From a checkpoint of a small mixture-of-experts model trained on Wikipedia: a softmax router.
Below are experts of layer 4 (counted from 0) of a mixture-of-experts language model. Rows are named router (the router's row for the expert) and show model dimensions 96-143. Each number is 128 + 32 x the weight over its row's rms, rounded and kept within 0 to 255. Numbers have three digits each.
After each expert's rows: "gets" lists some tokens that make up at least twice as much of what it gets as of all text. This comes from a sample of Wikipedia text that the model never trained on. Tokens count by the router's weight.

# expert 24
router:100113111100096223130116087108093145060171109088107139152126119140115133147089115123106144138180119161145173109097083120107151134079044157116072
gets: " a", " an", " first", " one", " most", " new"

# expert 12
router:084083173114123103114109143129084068159141092129152118142137147139179156096116060093204135164152090097152103115079157134193122123140155098136106
gets: " ", " (", "1", "2", "3", "6"

# expert 16
router:134142127165117079131097051142106110160106118096125125129137115165159123159156110128110050109144097101166139130088127140170150113081127112114146
gets: ".", " that", " The", ",", " the", " In"

# expert 13
router:110113117086111090122134119125173129123176156070139116128156161110109129155095171106163166123164152144122139140159153235122135109148169148143159
gets: " was", " |\n", "\n", " =\n\n", "|", "-"

# expert 2
router:129082101121030154111130109129082146122144130116089127096159137170092152099145124177113055067152121085104153144112101127111137137141143084154101
gets: " the", "'s", " his", " a", " The", "The"

# expert 18
router:092118117088086099120109155107129051148147130123129116140144118110160164118107102063141182107157096131195109064144178113095144159117147099178169
gets: ".\n\n", " |\n", "==", " |", "===", " |\n\n"

# expert 5
router:085080135158147155102171172096045120097152151085180156163140118175115069097109130114154099094135189166113135117126133127103102114147089108159147
gets: " in", " the", " at", " on", " into", " In"

# expert 3
router:137157128141186101134094105139192121085076095136127140152165107203105118073145126115182114142159138072136115152106143153184171117133181111121163
gets: " ", "201", "200", ",", "202", "199"

# expert 31
router:116136197116150086127132128198144152167119163110152107130159097108165138191106163143135187117084131118094129132147179169152148129139072097165148
gets: "\n", ":", "See", "\n\n", " also", " career"

# expert 15
router:154153096153173084148150102109153145124118130135150135113072098166161135135132160144150113195151112152144128166147142092112134133113152170064097
gets: ",", "er", " father", " wife", "son", " brother"

# expert 26
router:170068138102106136136120131183190158140104135114090148099184133105080123080080085154095172125084103150180127134108178142027125137125165165176167
gets: "%", "|", " |", ".", ")", " |\n"

# expert 22
router:084142159143044114109142127187110077171147104125124098142074098137169184143160137094179155100149118074176078177182218112111093136138140076145096
gets: " |", " ", "1", "2", "3", "4"

# expert 7
router:119117124173150147179108165145103093144122077134107153163197135148151091099155095140126069117118152079183113116148135123120108115122149167175172
gets: ".", "|", ":", "°", "–", "00"

# expert 4
router:091058182177092095159106152131119055091206104214158110185132133070112126135144087126163137076110159163188097124135101165150152145069159141140146
gets: " ", " |", "0", "–", ";", "2"

# expert 20
router:092190104120169117126112122111129130142125171131138147111147161167126106106115133074126157101137155108084100145115147118132139091161121097163150
gets: " ", "-", ":", " August", " March", " October"

# expert 27
router:135129145103095143112156139089033178185056106142072142140135136111189177151160123146099114110107126067104110109223128137114121104167128116090067
gets: " by", " of", ":", "-", " as", " with"

# expert 25
router:151144133108141162142112103103058158096208146142118132102121083123089095110120070057121073209142156059130181109146117103150122108120088192134094
gets: " and", ",", " to", ".", " or", "-"

# expert 30
router:133134124086133075124127109118152108080155119088173130098129113117050082106137103107180157098146198149154121186102108157142102134143140119108165
gets: "|", " League", "–", " Cup", "201", " to"

# expert 0
router:114148110133120158117113066130121158119136092123095109087134131152122150144140115120115129099150072153110101115081116098101131103108118160147074
gets: " of", " for", " with", " to", " on", " other"

# expert 10
router:159076164124141101125126177151109103156148126136100160161125155068131098148108158110116165104063140131131148166080150192157134118153119127124147
gets: " ", "-", " |", " /", " (", ":"

# expert 8
router:152140074119113149201145122135020117114148201169154124135092122109057116185121126129115130135193107136119090099122065136150118201122125196165107
gets: " and", ",", " &", "b", "g", "/"

# expert 19
router:096169140144129126154092106137215104156118141128072114090132108112124053145132087081126098136144119088098193103152102101126177111093102135112087
gets: " was", " it", " also", " is", " he", " which"

# expert 21
router:133146123106114071126184179103063092140139142139183098100097107122176146069119160130160135139169126125119099137113179116168117116185115154122110
gets: " |", " (", "\n", ",", " –", "\""